Experts of a small language model.
Training: a variant of Adam for the experts, 346M tokens, 5202 steps.
Below are experts of layer 6 (counted from 0) of a mixture-of-experts language model. Rows are named router (the router's row for the expert), gate (a neuron's input weights, with its number), up (a neuron's input weights, with its number) and show model dimensions 96-191. Each number is 200 + 20 x the weight over its row's rms, rounded and kept within 0 to 999.
After each expert's rows: a language model's description of what the expert responds to. This comes from a sample of Wikipedia text that the model never trained on.

# expert 14
router,208,201,167,202,222,226,192,221,180,210,207,214,234,221,217,208,181,179,197,192,198,237,242,206,213,181,179,169,170,195,216,199,215,189,195,208,207,220,187,204,224,233,190,196,202,184,175,184,228,179,201,194,183,211,202,184,211,195,180,227,212,196,221,194,187,186,218,204,178,219,196,185,174,195,166,187,183,177,174,226,203,204,205,218,199,214,177,225,172,192,203,186,165,210,193,216
gate1,154,193,195,203,227,215,172,202,224,165,216,178,188,190,194,203,181,194,214,228,211,216,226,221,188,184,194,205,194,217,183,193,222,195,233,214,219,217,224,182,185,177,196,197,188,187,221,182,188,205,183,212,162,190,169,231,189,216,186,204,183,193,216,193,165,182,201,193,227,168,205,214,171,196,201,185,204,184,216,210,188,211,211,213,153,228,200,225,216,200,232,229,183,202,191,212
up1,221,174,168,212,223,173,166,211,249,220,211,176,207,197,175,196,209,250,193,234,194,217,170,178,191,215,233,173,250,197,218,198,185,198,148,197,234,182,198,188,214,202,193,173,205,179,177,179,164,193,201,194,193,188,188,161,199,167,228,226,222,187,192,210,228,171,204,204,225,184,230,210,208,211,202,204,203,193,197,174,210,197,192,200,196,193,207,197,227,206,180,209,190,195,236,190
It responds to: Pieces of Indian, Persian, Turkish and Arabic names and places, such as Singh, Raj, Chattopadhyay, Aliabad, Ziyad.

# expert 43
router,208,227,196,180,219,224,192,174,187,174,198,197,206,203,212,186,167,205,196,168,218,201,209,229,192,211,204,191,174,179,186,185,238,161,236,188,185,202,172,201,230,197,210,194,187,196,181,157,220,184,203,232,203,183,154,218,200,178,196,198,202,192,194,176,188,224,185,214,174,247,153,170,215,215,204,233,199,191,213,210,221,192,187,205,209,185,184,202,220,193,201,196,165,208,180,229
gate0,192,226,241,182,199,203,194,170,201,218,182,207,166,196,187,181,224,217,212,210,193,178,202,221,202,223,219,192,211,195,171,199,206,173,188,167,243,209,192,234,228,206,224,203,222,168,207,189,203,215,204,185,194,202,238,178,167,187,194,211,188,182,170,175,198,215,231,231,168,212,183,204,212,203,252,189,157,229,224,194,199,205,190,191,211,249,209,208,200,190,223,174,169,189,190,183
up0,193,187,173,191,212,223,138,191,190,194,185,228,193,214,195,206,185,217,221,186,175,206,212,179,211,234,182,220,194,185,171,211,176,205,168,221,186,208,191,212,211,218,236,191,194,199,205,176,214,201,187,161,176,220,208,212,202,190,209,201,232,211,205,196,159,227,206,231,156,251,156,219,240,190,220,199,182,203,226,226,197,174,209,220,174,171,166,204,185,193,214,196,157,177,196,229
It responds to: Mid-word vowel-consonant pieces inside proper names and rare words, such as A-st-hal, And-es, F-ond-ation, and R-ound.

# expert 29
router,224,191,176,196,199,249,187,187,165,206,206,202,214,198,224,199,176,209,229,175,210,209,188,213,190,223,197,197,208,216,214,180,205,187,225,215,168,186,199,221,199,195,208,211,218,204,186,181,210,161,187,224,235,214,153,189,203,194,177,221,215,200,189,206,202,197,193,214,184,221,174,175,222,221,195,242,205,196,224,205,219,180,191,207,209,198,183,212,200,200,200,146,175,187,183,230
gate1,177,196,166,216,204,183,206,192,201,240,194,176,190,198,206,205,184,213,208,207,210,209,228,189,206,208,214,206,188,183,204,167,189,193,181,180,226,182,201,198,190,218,226,202,235,182,192,273,222,183,209,193,194,173,198,211,195,198,200,196,186,195,196,226,215,174,172,246,201,217,224,202,189,162,174,250,196,201,193,211,219,207,205,182,204,222,186,197,182,199,205,181,193,164,237,155
up1,213,186,198,206,203,203,174,193,194,220,203,224,232,174,210,187,184,179,216,222,166,203,186,219,235,216,209,223,210,188,190,187,228,170,200,201,173,226,183,209,168,235,219,223,181,170,204,238,172,199,182,183,185,196,214,237,223,180,193,210,239,182,191,199,196,182,192,236,193,182,197,186,229,178,202,220,192,190,197,240,181,210,202,180,236,203,231,199,190,192,225,180,193,186,215,184
It responds to: Mid-word syllable pieces inside foreign personal and place names after a capital initial, such as H-it-omi, T-ir-ana, B-ij-ago.

# expert 41
router,217,204,173,211,233,227,194,229,187,218,180,209,209,206,189,187,173,202,195,172,200,219,217,187,211,211,178,170,190,181,204,184,189,202,161,201,232,201,225,220,217,184,190,211,163,170,174,190,199,183,180,224,213,200,203,201,205,171,147,187,212,203,220,200,196,196,190,209,181,194,194,177,195,234,170,209,178,201,189,227,187,168,183,165,194,225,180,226,167,177,198,179,185,186,219,214
gate1,212,197,205,225,191,197,207,182,232,194,183,214,203,207,211,207,208,176,214,225,198,191,219,221,201,210,185,206,221,209,198,177,227,188,163,214,210,207,208,228,186,224,174,206,192,218,171,223,200,195,193,191,201,162,192,158,178,242,187,186,214,208,238,194,202,195,214,194,199,209,166,176,196,211,225,232,161,184,213,188,207,202,191,238,220,197,207,217,192,192,176,156,161,205,175,208
up1,197,211,182,190,191,213,181,183,203,207,237,172,201,194,206,219,192,191,197,147,197,213,184,208,185,207,212,212,230,191,204,176,166,208,210,210,207,212,205,180,221,210,208,180,204,172,165,176,253,216,207,261,183,197,232,215,189,195,214,177,195,211,204,211,210,208,235,184,180,171,211,177,238,202,180,205,194,192,213,204,199,193,192,234,205,237,225,208,192,220,217,259,200,211,188,166
It responds to: Single capital letters or short first pieces that begin surnames and foreign words, such as Z-ombori, G-wendolyn, He-garty, and taxonomic author names.

# expert 9
router,204,217,200,226,219,208,211,179,180,191,173,225,236,182,182,185,185,182,236,154,200,213,245,208,186,209,208,216,186,166,199,181,204,177,200,214,220,206,195,236,230,183,188,201,181,221,187,207,196,175,166,215,184,229,183,197,194,171,188,202,233,199,225,213,191,210,160,236,185,217,194,204,184,206,196,222,197,192,191,208,170,201,202,198,202,190,195,232,213,176,169,185,173,185,203,202
gate1,227,186,179,179,196,190,159,212,215,196,207,187,194,179,173,203,164,219,233,213,211,189,224,173,189,196,232,209,220,196,217,179,186,177,194,193,229,195,186,211,235,192,210,205,173,185,204,191,216,235,178,207,187,203,191,163,197,219,201,201,164,216,171,157,216,207,204,188,186,196,191,218,174,224,215,186,201,242,175,206,192,171,177,175,217,178,205,201,202,173,208,162,196,207,191,195
up1,190,207,201,240,228,223,207,216,197,202,184,182,217,221,206,194,241,201,169,227,207,191,200,199,224,215,198,206,182,227,206,200,170,197,213,190,165,171,192,189,206,170,211,203,207,205,201,225,200,186,223,158,217,174,179,207,195,138,214,188,185,209,195,196,204,189,210,190,200,202,187,177,164,157,202,205,248,169,200,236,165,184,211,203,201,192,184,210,194,206,239,203,203,190,215,199
It responds to: Place-name pieces and US states, compass phrases like "to the north", times like "pm", and pipe-led table cells in sports schedules and route lists.

# expert 27
router,199,195,195,221,206,218,217,201,180,179,200,216,194,195,213,200,154,172,191,177,217,188,191,206,203,186,231,211,162,171,218,165,213,165,248,182,201,237,195,208,229,224,213,234,184,206,210,210,212,193,221,194,193,183,212,216,199,225,199,211,186,148,199,222,192,217,206,218,167,205,201,172,218,215,165,206,189,200,211,195,192,219,152,214,218,209,222,217,214,201,211,189,186,181,214,216
gate7,181,213,160,178,160,201,182,256,182,226,201,236,200,204,174,190,207,197,207,221,159,203,216,206,207,211,191,176,206,151,187,211,209,193,182,188,165,193,175,197,213,192,203,201,232,217,196,196,234,167,205,207,161,175,212,219,183,212,193,181,199,209,212,193,239,154,215,204,192,197,197,213,180,183,186,200,217,207,195,199,204,159,168,196,185,175,179,224,235,213,188,185,196,214,201,229
up7,202,221,173,225,214,245,199,209,208,183,194,203,224,219,219,199,208,254,182,196,220,248,202,200,176,191,205,188,179,168,206,185,228,202,220,182,215,171,207,218,159,215,206,193,223,188,192,205,198,210,178,169,198,195,198,184,201,185,205,213,202,190,218,161,219,249,211,211,192,239,206,244,202,186,189,224,211,185,204,193,233,180,143,210,226,173,182,181,165,187,175,190,188,205,197,179
It responds to: Quantifiers, number words and size adjectives before nouns, such as many, several, three-month, over 50, and large.

# expert 5
router,224,211,179,222,202,201,213,185,201,206,178,205,191,203,187,211,187,181,221,175,221,209,201,203,195,211,209,197,186,170,203,188,207,220,234,217,178,236,218,207,220,207,186,224,192,190,228,225,180,195,211,210,148,204,202,180,209,184,191,215,173,186,201,222,167,209,174,198,202,214,200,187,196,201,191,225,166,177,166,196,202,222,165,229,229,192,184,196,194,170,205,165,188,215,241,163
gate0,195,191,192,222,161,201,201,210,184,197,199,199,179,213,171,245,204,182,197,188,195,217,218,175,214,203,203,202,174,167,184,200,221,203,204,177,198,225,184,221,198,188,207,200,207,224,209,198,193,212,205,214,187,216,237,207,204,178,229,179,171,218,169,223,201,241,189,217,201,203,208,198,182,186,218,208,158,222,177,195,174,179,179,147,190,193,219,192,207,189,176,181,186,237,185,182
up0,199,182,189,216,205,203,187,212,201,197,206,218,182,206,179,210,188,201,193,225,188,200,204,144,171,191,207,242,215,214,189,193,231,189,178,179,217,210,206,199,159,191,198,226,201,167,217,177,199,205,192,225,153,207,196,232,222,203,224,188,186,205,169,205,202,235,212,216,178,215,201,205,212,174,183,209,179,237,196,247,215,196,259,181,213,199,199,187,246,184,232,173,190,226,199,222
It responds to: Function words inside a sentence, especially "an", "of the", "to the", "his", often after a verb or noun: "called for an", "tended to an".

# expert 11
router,217,170,189,219,171,213,217,216,197,216,204,206,222,226,198,177,201,200,218,196,181,205,217,184,192,206,175,190,183,199,185,197,202,176,216,205,156,198,220,200,238,208,192,228,238,191,196,208,216,183,195,228,200,192,219,211,199,196,200,219,173,186,202,196,187,250,194,216,169,240,197,197,207,226,199,246,204,213,195,199,202,219,192,185,203,213,185,225,170,167,241,182,190,230,197,218
gate0,202,217,184,210,206,207,228,219,180,210,146,180,212,212,193,197,208,232,231,189,187,211,200,217,199,244,210,192,187,211,227,212,200,196,172,222,196,196,222,199,213,199,208,249,212,196,191,197,224,195,208,213,188,211,223,208,230,203,201,193,203,195,191,166,194,191,175,211,200,207,169,205,181,203,188,187,210,188,190,194,170,196,178,199,176,229,163,229,217,204,220,210,170,220,194,179
up0,191,180,191,224,166,205,205,204,201,197,180,174,189,175,209,169,169,190,176,211,201,240,213,173,218,207,244,205,231,227,228,230,168,196,234,198,177,182,203,187,235,193,225,200,187,157,201,210,204,205,195,146,199,183,159,172,182,200,217,213,224,228,204,239,219,183,221,195,198,191,236,191,205,200,208,189,205,193,178,204,183,172,198,208,210,156,209,181,164,184,190,180,204,191,188,235
It responds to: Nationality, party and occupation words in biography openings and "He was" phrases, such as American, Republican, politician, and served as.

# expert 36
router,216,218,213,203,199,235,178,208,195,209,178,223,224,183,198,191,176,203,188,202,222,179,212,213,221,164,226,173,191,162,207,202,229,162,234,189,195,198,221,190,253,231,153,219,176,187,202,216,214,187,192,227,197,201,200,210,201,199,198,196,214,195,170,204,210,202,197,198,164,202,194,191,182,201,193,212,198,203,173,210,207,192,206,194,196,218,193,204,187,207,193,189,169,193,220,192
gate0,199,221,203,237,191,190,199,237,186,165,229,194,202,195,232,192,183,196,215,212,216,193,211,182,200,206,214,188,213,200,177,174,202,206,192,221,243,205,208,192,207,214,182,236,227,205,200,188,169,219,182,192,220,222,197,211,163,181,168,187,201,213,161,241,214,206,179,190,210,183,219,225,204,215,150,197,203,235,169,204,214,208,207,205,208,231,185,185,186,187,188,171,167,227,203,175
up0,204,212,182,208,191,186,200,210,198,215,213,178,198,228,183,186,175,169,220,157,217,209,175,169,205,219,169,224,164,174,224,242,198,196,225,196,212,207,193,204,206,228,229,222,162,209,217,199,188,228,187,183,194,202,182,226,213,215,183,241,168,193,225,180,202,226,210,207,216,177,184,173,185,186,197,182,174,183,199,160,206,219,201,186,207,184,185,192,210,189,229,206,216,202,219,187
It responds to: Middle pieces and stems of long Latinate words before suffixes such as -ation and -ing, such as susp-ic-ion, represent, observ.

# expert 16
router,164,209,187,224,203,201,197,201,205,180,206,182,230,191,210,175,147,184,232,203,220,200,213,203,173,197,164,176,187,198,193,186,176,179,208,192,188,231,203,226,210,219,169,225,208,233,182,200,233,192,207,200,177,206,206,200,180,199,184,182,168,215,185,198,237,207,187,230,167,176,196,196,194,216,200,215,187,219,222,183,175,186,167,192,202,219,176,227,169,176,164,181,187,196,203,224
gate0,214,198,182,173,219,181,191,188,218,197,207,195,195,188,159,207,193,202,207,217,179,189,241,215,203,196,164,206,187,186,208,215,216,203,196,204,230,186,210,233,208,223,186,194,191,176,178,217,211,207,188,213,204,202,173,230,199,216,186,211,168,175,217,184,203,208,187,235,213,207,203,214,160,202,160,186,216,172,149,198,197,201,205,223,191,216,156,236,158,204,227,194,177,234,187,192
up0,210,216,228,234,203,204,197,216,240,205,193,198,197,202,204,171,227,199,180,184,210,182,174,172,187,173,217,170,196,193,192,167,208,204,213,199,174,231,243,185,220,218,179,208,209,240,228,199,195,215,195,207,195,195,233,201,194,181,198,208,200,248,212,192,192,215,207,152,202,229,233,161,196,166,224,232,190,195,203,215,216,179,198,205,198,212,219,202,204,197,216,205,218,172,204,228
It responds to: Demonstratives and relative words that refer back, such as this, that, which, plus time nouns like season, year, day.

# expert 19
router,182,196,176,210,214,214,205,204,189,184,184,238,222,174,214,168,170,198,225,187,206,202,194,197,186,186,208,190,207,176,197,196,205,179,195,174,194,193,200,208,208,195,193,217,220,211,182,194,221,165,199,232,159,164,197,199,179,233,179,172,193,201,204,182,217,199,194,223,166,224,176,236,196,208,208,235,191,193,204,167,217,184,164,201,208,193,159,209,168,176,182,202,187,188,181,243
gate2,183,177,171,221,186,204,204,176,192,226,203,194,195,203,161,228,206,200,230,184,222,188,199,246,182,229,211,223,174,192,192,186,182,200,160,234,206,221,224,202,190,184,195,196,232,189,192,212,243,213,200,177,215,156,179,176,185,212,206,212,176,216,187,200,207,228,206,206,217,227,208,213,178,225,159,206,195,187,203,218,206,214,191,194,209,196,215,189,180,180,226,198,208,199,219,245
up2,225,226,191,196,200,231,220,181,184,235,205,206,174,202,201,198,215,184,193,157,234,204,185,153,196,215,208,196,189,170,187,163,189,189,187,225,188,227,196,185,198,224,165,193,230,231,176,196,211,192,172,218,201,192,205,170,169,177,162,177,186,225,202,227,170,251,179,169,195,204,169,193,177,195,190,210,223,217,180,216,182,197,199,224,239,180,226,177,210,196,236,212,203,199,202,221
It responds to: Head nouns and named bodies right after the or of the in prose, such as the city, the film, the company, and Soviet Union.